python train.py --num_hidden_layers=13 --hidden_size=256 --n_experts=48 --experts_per_token=4 --d_expert=128 --d_shared_expert=256 --hidden_act="squared_relu" --moe_layers=[0, 1, 2, 3, 4, 5, 6, 7, 8, 9, 10, 11, 12] --router_score="softmax" --normalize_top_k=true --routed_scale=2.5 --balance_loss=0.00255 --balance_bias=false --router_noise=0.3 --shared_expert_gate=true --init_std_router=0.0126 --lr_router=0.00131 --vocab_size=29640 --norm="rmsnorm" --norm_eps=1e-06 --tie_word_embeddings=true --optimizer="muon_variant" --learning_rate=0.00292 --beta1=0.95 --batch_tokens=65536 --max_seq_len=512 --train_tokens=389600000 --max_steps=5945 --dataset="wikipedia_en"
Below are experts of layer 3 (counted from 0) of a mixture-of-experts language model. Rows are named router (the router's row for the expert), up (a neuron's input weights, with its number), down (a neuron's output weights, with its number) and show model dimensions 0-255. Each number is 128 + 32 x the weight over its row's rms, rounded and kept within 0 to 255.
Before each expert's rows: a language model's description of what the expert responds to; "comes before" lists some tokens at least twice as common just after its tokens as in all text. This comes from a sample of Wikipedia text that the model never trained on. Tokens count by the router's weight.

# expert 19
It responds to: Paragraph breaks and openers. Sentence-final periods and colons followed by blank lines, heading endings, and opening parentheses or quotes after names, as in Rex Owen (.
comes before: "==", "The", "===", "-", "In", "|"
router [129 176 107 108 160 100  84  90 126 137 116 120  93  79 157 138 107 110 140 109 124 123 124 132 171 124  91  89 133 161 150 121 129 111 164  62 121 109  98 146 179 149  80 200 193 118 185 129  92  72 135 150  94 152 157 116  86 156  44  88 110 103 123  81 123 147  85 139 132 127 170 130 138  66 123 102 159 132 127 140 157 162 123 116 132 172 118  47 118 164 107 105 157 152 134 154  83 159 157 134 145 112 133 133 119 134 137 168 115 140  99  92 122 123 126 104 156  59  78  95  58 156 119 116 134 122 143 108 184 149 101 202  90  86 159 131 154  67 127 103 146 122 108 105  93 144 110  77  96 156 158  95 131 157  94 180 113 160 147 157 127  61 125  74 152  72 127  77 124 181 139 149 110 148 153  88 105 139 102 163 131 155 183  90 102 150 131 160 155 115 121 152 131 153 112  54 155  90 135 162 108 137 136 179 166  93 153 140 150  69 125 166  88 102 139 120 187 166 144 109  96 147  78  86 113 101 114 155 164 122 106 151  77 166 138  72 112 124  78 131 139 195  65 150  73 101 105 148 103  92 162 105 158 182 159  61]
up5 [163 108 187 142  89 124 125 146 162 156 141 123 117 125 148 162 156 182 176 166 155 120 102 165 145 237  52 126 112 124 140  98  54 107 133 172 118 112 171 176 114 129 167 109 144 141 119 196 105 149 147 164 120 153 128 112 156 168 103 129  40 145 134 119 111 140  90 148 138 137 108 136  48 158 144 124 145 135 127 152 162 138 195 128 127 168 114  78 155 174 128 171 181 108 125  83 115 184 142 127 114 108  69  48 156  77 159 108  94 150 175 146 131 168 114 185 135 104 115 129  81 169 110 140 134 168 114 151 111 118  98 157 109 119 138 131 148 133 132 134 127 125 136  96 159 113 136 121 123  75 176  84 113 145  68 161 107 188 127 129 125 137 141  66 139 170 155 114 134 118  97 168 150 178 139  96 156 163 143  60 113 121 132 188 124 132 193  55 127  79 146  89 140 100  64 126 110 173 107  84  85 103 119 139 186 164 143  78 101 156 118 127 147 102 163  78 139 147 131 139  66  51 118 144 108  73 148 111 103  81  88 143 120 125 143 143 174 189 129 115 105 171 126 106 145 147 138  86 105 140 124 145  96 132 117 139]
down5 [166 148 107 167 127 100 168 102  91 111  61 139 116 152 104  99 151 128  78 173 131 129 136 105 175  93 196 103  90 193  92 134 140 114 137  92 128 112 128 166 107  83  66 145 155 129 142 102  96 137 163  78  77 127 148 116  96 127  97 123 153 127 124 143  92 135 159 119 206 171  71 175 188 104 144 112 139 139 155 120 123 123 101 149 134 116 120 130 111 105 120 126 126 161 100 113 139 157 180 156 128 113 141 123 131 134  57 170 146 128 122  97 110 169 103 127 161  79  92 124 115 105 154  67 102 125 103 163 135  98 164 124 124 149 101 162 133 167 130 159 124  58 122 100 180 129 124 108  77  93 108 121 169 130 175 116  81 106 210 166  70 123 117 183  70 104 118  88 133 125 129 109  95  82 111 117  83 108  85  93  99 156 140 131 149  83  91 141 134 120 177 127 141 140 117 164 129  99 113 123 154 126 195  68 130  91 100 128  87  78 123 136 158 149 159  65 132 117  97  65 126 155 205 170 173 214 142  81 189 101 129  90 117 118 184 130  78 147 160 165 177 150 170 116 107  96 202 111  91 153 128 149 104  78 108  90]
up6 [161  96 187 121 113 126 138 204 138 127 122 131 127 110  87 103 118 146 165  60 103 162 163 123 154 125  75 151 210 131 113 163 113 155 192 138 125  77  19 105 168 127 135 165 140 182 107 146 107 130 107 134 128 149 136  78 155 133 144 119 140 165 118 107 133 127  86 140 159 168  84 122 125  86 139 115 111 155 161  79 143 115 149 135  98 175  89  92 136  47  67 142 127  80 124 120 103 131 130 191 124 147  77 116 135 128 104 139 131 144 181 100 123 108 128 160  78 117 200 163 132 170 106  76 170 179 139 133 190 148 119 120 121  64 134  94 169  83 171 151 161 143 213 169 126 137  97 111 117 103 155 131 171 111 160 134 136 140  81 123 134 140 122 161  85 131 172 153  86 128 178 143 150 138 149 122 140 109 157 166  61 115 168 135 104 106 120 135 108  78 142 162  98 139 113 116  51 149  71 137  95 143 145 119  46 103 165 137  61 132 170  91  99 146 122 140 114 162 112 181  71 153 124 150  76 132 107  64 167  99 119 126 120 102 107 168 179 122  77 175 117 125 146 100 104 149 133 124 135 107 114 138 179 131 137 166]
down6 [115 127 111 139 133 137 119 133 108 144 157 100 129 168  80 141 129 162 187  93 135  86 136 122 144 105 127 155 102 151 124 134  74  90 117 127 127  65 122 103 114 110 130 118  96  77 116 131 175 130 136  66 164 164  90 168 112 131 150  92 138  84 121  98  72 176 170  46 104  76 132 154 142 108 145  98 168  94 147 151 110 154 127 106  64 146 124 132  65 124 135 149 119 110 188 131 192 165 137 120 128 141 113 156  49 107 131 139 123  83 118 161 120 119 139 143 153 154 112 159 168 129 192 142 101 183 116 139  95 142 122 135 149 102  95 108 141 123 141 131 118 117 145 173 166 159 152  95 121 151 111  58 100 141 137 142 154 177  71 197  99 117 175 118  80 106 143 100 112  88 199 197 114 115 159 149 142 146 128 157 109 132  98 233 186 155 106 134  72 118 105  63  62 150 151 122 172 154 101 201 136 117 125  92 117  78 163 139 156 174 142  94 132 130 181 202  75 111 132  55 133 124 150 139 161 136 139 139 149 147 190 110 117 141 132 157 114 152 135 152 101  91  87 112 180 210 109 102 155 130 123 100  98 131 171 167]
up7 [121 133 194 136 199  91 161 143 118 171 155 136 126 150 126  82 141 156 134 172  87 122 137 177 138 160 125 133 130 119 128 107 106 142 117 156 171 139 121 123 148 117 148 110 151 180 120 107 164  97 110 201 144 207 153 154 165  81 180 140 113 124 124 114 139 110 176 121 137 171 199 148 182 166 118 191 134 168 101 117  80  74 233  97 153 160 122 108  77  86 107 156 146 121 168 132 132 103 141 113 161 103 133 152 187 154  96 114 159 109 173 118 197 114 139 158  87 110 163 136 151 122 168 108 109 172  76 109 130 133  86 130  69 169 163 152 106 110 115 117 125 113 156  27  96  48 117 146 144 131 115 157 165  92  84 125  64  99 186 168 176 107 163 111 118 106 115 159 162 140 100  58 126 161 172  94 109 139 112 154 132 146 145 159  96 146  89 138 117  86 124 126 122 169 102 135 162 130 132 164 142 171  77 163 140 111 141 123 101 131 179 120 125 118 108 143 142 127  84 122 113 116 124 133 141 112  90 151 163 127 130 121 145 120 134 109  72  65 108 106 106 167  88 115 177  69 150 141  89 150 139 129  39 163 184 171]
down7 [135  69 117 132 149 122 108 126 151 164 132  56  83 112 164 128 142 159  78 120 132 121  76  91 161 149 115 140  76 169  95 129 110 166 164 147 147 123 143  95 175 194  92 112 115  57 117 116  56 133 100  80 100 129  98 118 111 151 147 121 174 197 117 137 114 158 112 164 150  79  65 189 141 112  65 118 122 127 141 163 158 174 133 127 103 155 158 120 110 130  86 126 125 192 107 135  95  95  96 117 129 186 163 156 138 135 123 152 209 187  83 132 176 169 134 109 136 136 153 141 123  98 108 140 120 140 125 110 197 142  95 116 138 174 110 127 129 177 127 122 118 134 101 152 147 173  98 130  53 139 169  94 151 156  88 156 121 195  77 193 119 123 146 153 117 140  87  95 101  98 147 181 160  88 129 127 115  61 149 129 169 149 169 205  61 151 132  99 125 109 119 116 107 131 124 163  69 125 117 191 101 127 151 126 168 126 102 154 117 132 108 119 106  72 165 107 131 154 178 111 100 157 135 185 115  89 112 154 137 140 179 105 146 158  63  89 149 146  92 108 157  96 157 189 146  93 139 102 131 113  84  66 188 157 127 122]
up8 [131 133 148 135 177 107  95  94  97 149 125  97 142 131 150 130 110  80 154 162 107 135 101 157 104 105 117 194  94 123  82  95 146  95 153  94 141 121 129 140 144  49 146 142  96 127 102  96 116 105 134 120 135 160 113 131 154 106 150 135 109  36 145 109 121 119 123 181 128 154 143 122 104 104 128 142 138 136 100 110 124 137 119 118  94 168 141 160 119 170 151 143 137 125 158 142 110  82 111  82 111  92 128 126  95  74 132  52 155  90 102 217 135 123 145 101  74 168 130  63 200 155 104 173  72 171  81 144 156 190  73 108  98 161 124 136 100 151 123 119  82  96  91 116 105 148  91 151 109 146  52 123 154 158 104 111 147  89 121 128  73  95 134 158 149 116 124 139  63 115 135 138 167 176 131 149 114 105  97 143  78 144 169  91 125  65  90 120  67  66 123 158 123 132 186 143 147 139 146 134 174 158 169 122 137 115 128 135 130 132 158 156 204  89  97 178  73 142 156 138 129 155 114 140 148 175 149 139  89  78  98 171 155 181  95 178 135 124  91 130 113 170 153  41 108  82  68 104 112 136  52 133  77 173  64 113]
down8 [151 141 123 129  97 152 139 106  98  40 149 161 107 132  99 200 139  86 126 118 227 129 165 133 146 150  89  62 114 149 128 111 149 160 168 146 106 117 135 118 144 104 143 147  99 109 168 168 182 168 172  10 127 106  96 133 117 118 108 141 145 102 143 108 162 104 107 135 100 109  71  78 187 136 166 158  74 107 141 121 125  67 104 103 111 137 138 147 140 124 156 114 142 163 177 139 165 125 174 103 136 143 143 116 146 119 128 136  88 157  69 101 175 157 129  88 123 163 152 142 112 115 159  80  97 111 155 128  95 143  99 132 152 120 165  95 127  99 146  97 153 128 141 151 108 125 164 145  91 122 176  92 136  80 192 133 128 132 110 133 107 116  89 170 175 114  97 137  59 130 124 136 142 166 153 106 179 193 130  95 150 146 169 157 119 197 121 132 109 171 104 137 112  86 137 126 160  99 117 156 141 156 108 161 150 114 121 119 124 153 110  93  93 119  90 107  35 144  99 159 182  85 101 186 130 101 113 109  98 174  67 159  80  58 143 124  83 120 122 142  98 167 146 129  82 134  78 214 139 198 161 137 158 131 186  95]
up9 [162 161 131 199 118 100 135 141 146 152 141 126 150 153 107 130 103 118  85 109 106  88  83  90  89 147  84 132 167 127 125 163 106 126 134 156 140 130  72 141 118 163  63  61 141 124 184 164 115 165  76 128 131 144 127 117 144  18 151 120 133 180 119 142 101  60 180 160 119 128 117  99  82 101 145 124 140 147 134 151 129 110 106 149 107 137 106 104 113 128 141 144 142  99 138 120 139  97 162 110 126 191 164 163 119  19 104 120 147 133 113  94  61  76 123 101 149 129 126 102 152 129 115 125 181 124 109 109 132  74  75  93 178 172 140 173  95 149 132 100 101 172 122 124 163 125  95 154  82 127  80  78 169  72 156 111  95 141  72  84 112 101 103  55 121 110  99 121 102 132 144 115 154 203 158 105  65 118 103 110 120 128 173 173 188 167  67 142 119 171 129  92 130 125  75 129 157  77 129  99 136 185 110 106 154 132 104  82 155 160 122  96  92 189  78 107 113 121 134 108 142 161 143 125 113 125  83 184 126 146 173 119 160 158 110  73 121  60 136 119 115 126 135 168 114 127 143  80 179  84  93 172 153  91 114 103]
down9 [ 79 180  52 139 135  83 141 107 148 160  83 147 136 149  86 122 101 157  85 106 164 101 125 158 131 177 197 107 138 154 101 181 184 111 128  92  86 132 113 143  55  59 151  96 178 150 165  82  76 123 189 106 187 149 156 164 111 199 100 153 125 135 136 171 149 197 137 100 153 123  89 127 153 143  88 124 172 134 155 142 133  86 121 148 136 170 109 155 152 124 137 122  89 105 175 193  97 125  92 134 150 121 113 103 122 125 150 138 119 109 140 124 150 123 191 129 134  67 117 143  99 152 106 180  97 145 200 144 193 157  76 114  93 174 104 173 115  93 119  85  74 167 103 136 137 149 106 125 139 115  92 146 110 105  95  74 140 112 121  90 125 146 107 125  87  88 117 100 129 125 121 170 142 164  87 142 145 116 124 117 149  70 100  91 105 170 183  55 160 145 113 108 121 130  82 124 130 147 128 108  92 137  92  55 125 168 114 142 167  58 142 155 156 120 144 124 149 133 137 121 143 111 154 122 141  91 100  54 131  88 171 176 137 157  89 156 130 120 158 160  83 119 114 141 121  89  68 101 144 106 130 153 184 202 170  99]
up10 [106 107  76 200 168 174 158 105 126 109 120 152 123 111 104  94 147 137 108 105 151  86 195 119 123  79  71  75 144  79 171 103 132  97 154 114  51  87 114 142 120 151 140 125  90 161 122 118  94 150 139  88 163 151 133 127 121 166  80 235  53 146 114  98  89  98 102 161 133 122 146 162 139 112 189 173 123 124 104 141 136 153 127 139  87 117 130 126 112 127 143 116 136  80 110 133 157 136  61 149  81 158 136 153  82  49 163 106 133 105 119 168 111 156 128 137 143  89 153 145 107 115 101 170 199 155 104 136  86  94  90 160 132 144 113 152 153 107 121  84 148  75 122  57  53 190 103 127 123 151 105  86 167 130 133 136  80 124 128  92 138 131 172 101 126 133 129  85 144 166 106  95 207 158 166  70 126 159 171 140 169 153 119  47  62 167 141 142 127 140 150  98 146 162  64 108 128 133 162 119 129  90 123 117 105 191 109 158 156 117  98 140 105 133 122 136 135 155 127  88 137 135 161  66 122  71 162 122 127  88 131  93 140 105  83  85 146 145 168  95 150 153  52 156 132 133 155  73 137 102 108 110 124 111 118 135]
down10 [102 108 154  71 127  89 128 115 125 146 168 133 128 132 166 135  96  45 129 114 143 150 103  77  93 143 147 129 154 182 108 145 160  62 143 132  79 104  86 146 180  62 142  96 145 145 134  98 154 114 174 102 130 146 149 150 121  96 144  84 141 126 168 140 117 144 131 143  69 121 130 132  56 131 123  96  78 164 149 112 120 105 193 133 139 155 121  71 121 160 121 107 130 127 124 104 137 121 163  64 134 111 114 135 127 137 148 135  38  88   3  75 116 178 104  86 136 133 122 133 184 113  84 144 176 109 143 107  87 136 111  90 117 155 130 134 156 131 146 142  75 180 125 159  95 130 122 122 183 135 196  67 120 135  80 109 154  90 136 109 146 143 195 129 167 172  95 151 194 108 134 153 172 122 117 195 127 149  72 151 150 116 133 151 114 148 135 104 147  60 139 110 140 137 171 160 146  59 164 166 115 136 117 116 152 141 143 128  74  94  90 142 137 115 139 148 163 139  56 177 118 112 106 136 119 126  62 111 144 151 218 145 120 156 109 127 106 100  99 148 109 134 179  83  94 102  89 152 139 169 115  99  64 139 122  90]
up11 [172 169 129 137 115 162  89 119 136  60 180 164 102 120 134 112  87 117 157 171  86 113 138 121 105 160 140 151 114  79 142 126  97 114 122 127 131 149 139 139 113 153 168 179  90 129 168 145 154  96 124 105 118 124 148 124 184 134  92 179  89 106 103 114 150  74 104 134 131 114 141  92 168 157 135 122 118 168 142 114 131 187 183  81 129 184 131  85 127 133 141 120 157 153  79 153 120 137 125 101 146 148 164 128 130 157 108 135 124 146 133  97 114 139  65 133  81 165 162 152 108 107 158 143  90 155 192 153  84 107 116 112 119 125  73 117  78 146 123 149 177 168 150 119 119 154 131 106 121 129 115 199 146 190 134 146 175  86 162 165 120  51 174 124 136 118 106 136 153  72 171  95 156 121 109 157 104  74 113 183  68 120 209 105 159 138 123 143 112 128 165  26  79 101 187 123 130 163  56 111 148 172 159  64 139 164 160 152 199 150 142 179 171 143 114 206 137 159 119 125 105 172 127 116 125 112 119 164 204  63 127 130 130 143 136 184 149 141 126  71  63 118 107 142  83  81 111 141 145 173 105 152 147 148 136  90]
down11 [156 151 139 109 139 127  56 178 191  60 170 144  99 119 134 164 161 114 135 135 162  74 116 122 183  94 132  85 187 109 159  86 112 113  93 165 109 159 169 134 100  54 131 152  96 122 206 107 117 129 143 155  91 117 142 130 132 116 147 126 127 143 104 143 151 156 125  99 124 158  90 151 120 154 134 105 105 140 106 127 187 118 116 135 141 125 143 121 117 188 164 126 175 119 104 216  87 133 153  72 101 127 183 138 186 141 138 126 178 182 105 105 134 203 138  82 138 178 125 144 116 135 117 101 181 126 169 113 107 145 147  96 151 140 130 106 133 175  74 179 121 203  93 140 104 182 107 126 146 203 169 127 132  87 126  84 159  95 126 118 181 104 141  96 113 108 103 148 170 168 158 129 197 141 139 109 142  98 141 151 154 117 220 112 142 150 153  97 118 162 194 123 104  67 158 129 140 163 105 112 127 130 132 108 180  96 135 144 135 109 183 114 142 150  36 118 177 113 168 138 168 135 126 104 132 115 112 160 111  93  53  99 102 120  85 202 104 165 119 173 164 136 174 159 148 133 141 110  87 103 157 135 135 138 151 113]
up12 [150 168 194  93  92 137 167  93 156 137 147 136 131 132 156 135  68  74 163 134  87  43 154 121  96 133 149  94 123  97 136 127 105 136 118 118 127 105 111 152 144 179 140 150 114 166 107 136 138  97 126  94 180 126 126 119 146 127 119 151 156  72 147 118 148  98 120  99 152 169 175 159 102  81  94 141  87 155 119  94 162  57 151 143 235 102 183  96  91 189 185 116 111 103 140 106 128 120 115 117 117 142  98 123 141 162 131 116  99 156 122 140 103 138  95 130 105  85 133 132  54  70 139 137 143 115  84 139 147 127 136 129  63  94 154 104 157  91  91 129 115  64  77 191  77  89 127 120 116 116  85 160 152  51 131  99 146 111  86 123 122  81 150 123 139 106 130 173 116  90 117 179 101 183 140 104 113 113 127 105 133 145 156 129 180 178 141 144 196  99 151 131 159 116  94  60 128  93 192  99 178 151  93 111 143 187  91  62  93 155 117 122  86 133 102 107 101 199  78 120 159 105  95 120 110 154 107 139 134 113 116 153 107 181 116 138 136 195 126 194 159 150 112 115  53 133 113 150 139 110 123  84  76 131 171 136]
down12 [169  79 128 133 139 134  88 184  65  85 161 183 169 166 159 125 163 132  85 109 105  92 151 117  83 125 171 139 184 133  98 106 153 138 159 130  91 182  87 106 168  96 136 103 109  93 126 119 108 164 149 190 120 188 130  84  89 124  51  93 111 141  91 150 141 131 124 200  69 135 143 115 150 176  97 145 143 143 165 114 101 112  91  87 131  80 161 163 155  93 154  86 175 101  92 130 152 124 206 152  79 242  78 110 161 139 143 112 166 101  60 114 145 138 141  93 117 115 180 112 125 131 145 206 132 122 170 109 104 102 141 149 151 136 138 137 114  88 122  90 119 154 135  88 100 189 103  92 141 131 144  81  75 173  92 154  91 133 163 147 162 133 145 118 136 143 111 137 146 182 125 134 156 112 147  73 169 106  83 165 114 143 100 100 159 191 119 145 137 150 147 160  57 131 111 112 154  96 128 119  60 145 113 141 121  50 154 113 138 139 110 125 146 143 154 187 124 123 156 189 156 109 102 129 148 122  99 162  89 166 130  99 117 128 138 147  99 166 162 130 159  98 134  88 149 112 130  69 130 147 147 115 113 125 167 197]
up13 [140  92 125 154 133 159 107 143 149 174  79 167 135 134 136 156 138 157 198 144 109  84  76 172 126 125  99 136 128 100 155  99 113  64 142 161 111 133 174 116 121 115 116 109 123  90 162 194 128 125 167  88  92 158 118 123 143 147 126 127 102 137 174 130 216 108 179 138 139 119 134 126 142 153 137 141 135  76 137 149 161 138 199 186 131 113 120 105 110 131 154 104 128 172 198  96  56 122 103 102  90  89  98 156 180 113 157  67  78 103 169 138  68 112 110 191  66 128 175  84  92 130 167 128 167 152 127 130 150 127  79 192 109  80 156 164 105  96 160 130 170 149 124 110 112  54 105 105 158 140  98  97 155 139 165 128 192 105 146 166 138 133 211 116 172 115  79 128 141  87  88 144 104 150 106 114 114  73 144 155 139 103 142 115  80  93 105 135 100  73 124 175  86 116 128  92 172  99  78 100 118 104  66 145 115 113 114 149  88 161 155 147 111 110  92  96 116 112 136 153 153 165 194 141 146 137 149 165 145 102 164 136 116 131 132 144  96 129  38 134  60 128  83 104 159  63 131 140 148  82 153 145  96 160 125  99]
down13 [147 167 136  87 155 186  68 163 146 112 170 115 103 126 155 117 151  69  84 126 166 161 180  64 107 162 106  89 103 198 200 154 105 133  65 129 125  89  73 120 122 127  93 126  65 173 121  89 163 150 135 153 172 101  56  90 113 129 173 146 139  91  87 131  93 117 121 107 165 147 119 157  89  60  99 152 157 138  99  86 135 121 119 167 108 170 106 143 107 159 145 109 149 100 113 105 133 166 160 141 152 131 119 177 129 142 136 108 139  95 196  77 116  95 138  88 160 180 148 127 168  94 104 129 140  71 119 112  56 113 111  94 164 140 127  96  38  84  88 149 124  86 137 116 185 163 161 131 153 157 138 126 128 146  81 117  73 121 101 135 133 121 121 131  89 104 125 159 103 116 192 134 138 144 116 118 131 208 116 111 144 149  92 135 139 170 172  68 130 122 163 114 136 169 160 198  75 165 118 116  99 158 132 121 163 141 130  88 181 124 127 198 147 148 159 105 147 201 116  80 106 103 141 153 132  73  75 137  97  70 122  87 146 123  98 102 139 106 155 139 193 137 158 129 126 135 125  86 134 168 142  99 104 120 144 133]
up14 [154 102 121 140 141 176 190 130 117  50 151 144  97  49 121 108 202 154 122 130 115  93  97 114  69 115 128  95 156 120  94 118 152 140 171 110 104  54  77 125 175  89 198 159 160 106  77 181 100 126 107 179  73 171  92 123 163 125 188 132 129 103 105 147  78  90 133 100 158 138 199 148  89 121  70 118 108 162 106  89 155 110 161 102 105 165  66  69 141 120 153 107 109 133 104 140 144 151 152 113 120 162  98 128  80 113 111 125 120 100  99 112 137 173 115  41 101 158 118 101 194 138 113 131 118 152 158 110 150  98 136 135 102 129  85 195 131 125 125 141 106 116 170 143 148 113  62  79 116 101 126  98 124 135  98 122 100 189 124  99  93 128 157 110 109 137 132 112 193 135 126 100 159 127 168 128 149  86 182 140 185  58 138 157 112 141 102  99  53 109 142 103 129 119 119 146 188 144 130 141 116 126 172 116 126  96 131 136 129 134 172 151 176 167 175 152 115 127 140 109  97 136 134 141 107 103 108 115 181 101 200 125 127 156 153 139 148 142 126  92 134 201  64 104 116  81 153  65 159 133  96 198 113 121 101 126]
down14 [139 154  97 166 163 101 140 133 132 154 113 181 100 159 180 125 115 146 122 139 165 110 161 166  38 145 107 157 191 122 192 136 131 117 141  72  66  98 130 165 173 141 104 103  78 166 183  76 144 140 146  80 140 109 153 161 179 165 109 135 131  97  78 170 190  96 181 176 107 154 171 133 141 131 117 179 119 109 147  89  48 137 157 148 134 110  77 101 129  98 154 111 161  82 152  92 175 120 111 169  93 139 142  93 123 116 103 159 141 174 135 148 177 106 143 128 169 133 134 117  88 137 155 145 152 134 124 225 140 151 101 135 169 149 160 142 139 127 126 145 123 101  96  98 143 108 127 120  87 172 133 125 161 154  60  62 132 155 159 118 116 167 152 139 151 128  71 118 146  92  90 115 158 127 103 112 140  51 136 126 167 150 153 122 168 123 124 140 151 135 107 130 151 177 143 154 139 163 162 123  63 147 149  88 154 130 137 118 156 153 167  13 123 184 124 122 102 105 126 120 139  76  85  88 131 168 138 130 180 143 115 145 171 149 118 129  73 171  85 172 129 134  77  93 163 146  67 151 157 106 149 132 121 131 112  50]
up15 [148 174  91 102 153 178 147 119 117 139 100 169  47 149 130 142  91 148 138 169  63 114 194  99 139 135 143 131 216  98 105 155 110 149 107 124 185 127 149 109  56 149 102 122 171 110 155 138 112 118 110 128  94 119 101 126 150 150 124  77 109 134 119 148  84  94 144 126 140 159  93 167 128 102 136 235 165  53 178  90 116 144 157 128 172 145 113  52 176 119 103 155 128 135 100 117 110  89  98 148  53 138 102 102 185 168 100 117 123 129 140 147 161 122 114 135 139 141 124 177 101 152 125 196 129 169 145 153  84  50 127 102 143 130  84 138  99 102 133 109 120 147 123  65 109 129 164 179  75 123 113 145 139  74  69 184 105 126  94 103 183 107  97 124 167 166  91 136 111 127 120 144 128 112  89  66 168 137 140 122 189 115 174  93 160  83 106 106  98 111 147 145  55 150 142 150 126 135  66  69 146 166 108 169 153 114 104 130  74 146 140 141  94 111 138 153 120 185 131 105  82  90 133 123 119 112 150 158 139 162  92 156 123  61 117 133  87 119 105 141 120 109  74 162  76  97 131 174 107 113 128 124 138 164  93 112]
down15 [160 169 125 142 112  84 114  94 104 130 139 183 178 131 139 177  83 159  80 138 138 127 128 137 179 138 130  63 133  74 146 116 149 131 124 173 123 143 165 185 171 137  78  90 125 149 149 152 148 110 117 118 123  81 154 150  24 129  82 136 130 140  79 134  87  58 147  94 132 194 128  80 108 129 142 136  97 148 154 113 166 130  67 109 165 141 130 140 104 124 134 116  84 120 142 107 162 167 123  41 158 118 146 154 138 118  94 158 143 127 105 162 175 103 113 125 202 155 125 143 140  71 112 118 101 103  96  86 144 106 102  94 101  88  95  94 128  85 115 174 143 115  49 163 155 129 130 113 172 130 139 103 141 127 169  82 112  91 164 148  81 134 161  96 160 121 145 172 138 136 159 176 123 108 131  98 148 153 104  58 137 133 116 133 148 120 136 145  98 113 115 186 186  80  41 121  80 125 137 176 125  81 152  71 151  99 157 133 186 188 135 177 105 139 100 135 108 112 101  72 166 136 161  93  76 110 169 143 179 114 152 123 134 126 133 174 147  77 115 105 129  42 139 116 150 160 137 104 136 108 142 193 147 101 187 118]
up16 [130  84 147 111  89 139 169 113 144 115 117 111 162  84 152 122 125 140 132 147 168 156 131  58 164 155 139 169 157 106 118 103 150 100 149 138 189  68 134 169 130 125 133 128 154 122 141  71 142 117 155 144 128 131 156 145  67 121  73 100 125 146 140 152 217 112 140 135 158 134 144 174 113 125 170  89 115 156 150 115  39 182 162  95  68 139 147 124 134 123 102 155 149  82 141  77 119 125 114  91 153 135 100  95 195 123 179  89 162 132  87  72 158 156 124  99  71 102 134 150 185 215  92 106  81 189  91  76 179 144 149 173 110 141 153 129 116  87 155 101 153 116  98 153  67 133 167 170 158  80 127 127 162 128 154  98  94  88 178 124 137 119 147  62 169  86 141 164  52 102 117 114 165 167 120  42 169 112 157 127 150  94 166  99 129  90 101 145 116 101 129 120 120 135 158  65 164 105 142 169 104 140 131  55 131 137 121  78 104 100 144 123 121  94 118 121 130 142 139 114  54  69 119 126 131  82 152 156 105 127 129 149 116  78 133 108 145 183 167 127  96 111  87 153 106 142 166 104  91 159 152 118 128 141 186 143]
down16 [156  64 158 111 171 108  79 125 118 109 161  57 104 143 137 192 153 138 109 142 121  94  97 130  77 130 145 140 164  72 127 114 102 154 214 112 158 131 207 112 207  86 144 157 188 155  93 198  91 185 123  72  94 167  93  86 126 102 110 149  87 124 103  87 146 141 167 150 158 124 192 142 184 147 162 145 129  38 121 100 140 110 153 194  80 135 145 164 107 141 139  87 178 141 148 105 132 142  96 162 113 153 103  90 106 156 160 153 157 169 134 201 135 141 118 105  69 110 155 106 137 151  95 160 134 156 101  97 162  56 100 118 141 140 123 142 213 110 146 129 159 164  89 148 156 142 118 111  96  81 160 135 140 155 128  71 125  86 128 135 170 149 134  87 148 177  98 159 184 116 156 136 128 143 133 111 162 110 159 154 114 125 159 121 138 121 122 160 182 176 149 154 104 113 138 133 134 150 135 171  80 130 111  91 151  62 156 119  82 117 150 104 128 131 209 152 118 134 110 134 100 113 161 130 114 109  76 156 118 117 104 112 102 145 174 121 138  61  91 137 134 108 177 142 160 108 114 128 129 197 121 168  90 137 114 142]
up17 [187 149 101 130  69 100 123  78 228 117 149 148 118 112 194  79 171 113 126 129  92  89 113 144 135 140 142 104 150 165 137 144  89 126 109 169 169 124 102 159 107 111 135 114 185 137 197 116 124 155 102 117  83 107  88 103  92 108 134 167 149 157 129 155 127 170 106  54 131 148 171 140 196 147  63 147 120 174 116 132 126 118 102 163  85  89  88 100 131 114 139 137 132 136  92  77  68 129 121 169 168 127 161 164  83 131 156 133 112 112 174 153 175  87  88 126 149 148 110  75 110  92 126 166 129 156 166 115  85 155 196 155  98 147 119  84  50 120 110 113 112 137 109 103 145 117 107 146 138  74 104  79 115 135 117 120 136 120 113  94  99  95 108 115 148 171 183 150 139  44 134 137  99 130 153 107 150 118 113 129 170 141 184 110 140 135 103 193 155 105  93  94 200 133 124 170 179  92 127 161 200 135 106 112 153  87 116 203 114 108 124 150 151  82 134 129 167  76 140 141 138 114 112 110 131 116 157 135  42  63 122 156 102 144 197  67 118  81 123 131  96 146 176 144 102 104 148  97 124 176 105 120 124 104  99 148]
down17 [156 146 104 104 167 151 121 179 170  93 155 142 123 126 126  89 130 103 146  98 140 143 124 123 107 123 157 122 210 162  96  88  99 160 144 172 140 131 119 175 120 131 118 137  64  81  74 123 181 144 140 128 137 116 168 107 174 121 121  62 132 100 177 173 145 132  82 170 149  88 145 114 138 162  65 175 103 104 187 124  63 144 112 130 134 125  41 113 137 171 147 160 100 105 100 103 110 119 100 159  78  98 160 144 109 136  90  75  81 169 151 140 183 116 143  87 137 195 145 140 158 107 142 178 114 141  87 130 147 124  89  90 165 111  93 140 128  76 118 162 130  91 129  72 128 142 131 154 143 156 160  70 129 202 100 128 130 120 163  55 131 106 211 146 111 154 182  70  64 116  67 160 124  69 149 101 141 174 138  70 139  85  97 108 113  88 151  82 132 115 182 120 106 104 140 129 144  93 151  95 147 158 132 118 103 144 155 145 105 148 142 177  82 159 166 101 108 131 120 118 141 148  89 168 186  86  85 145 123  92  67 111 119 139  94  65 159 166  84 135 131 117 161 142 157 136  66 148 176 101 156 137 124 142 134 130]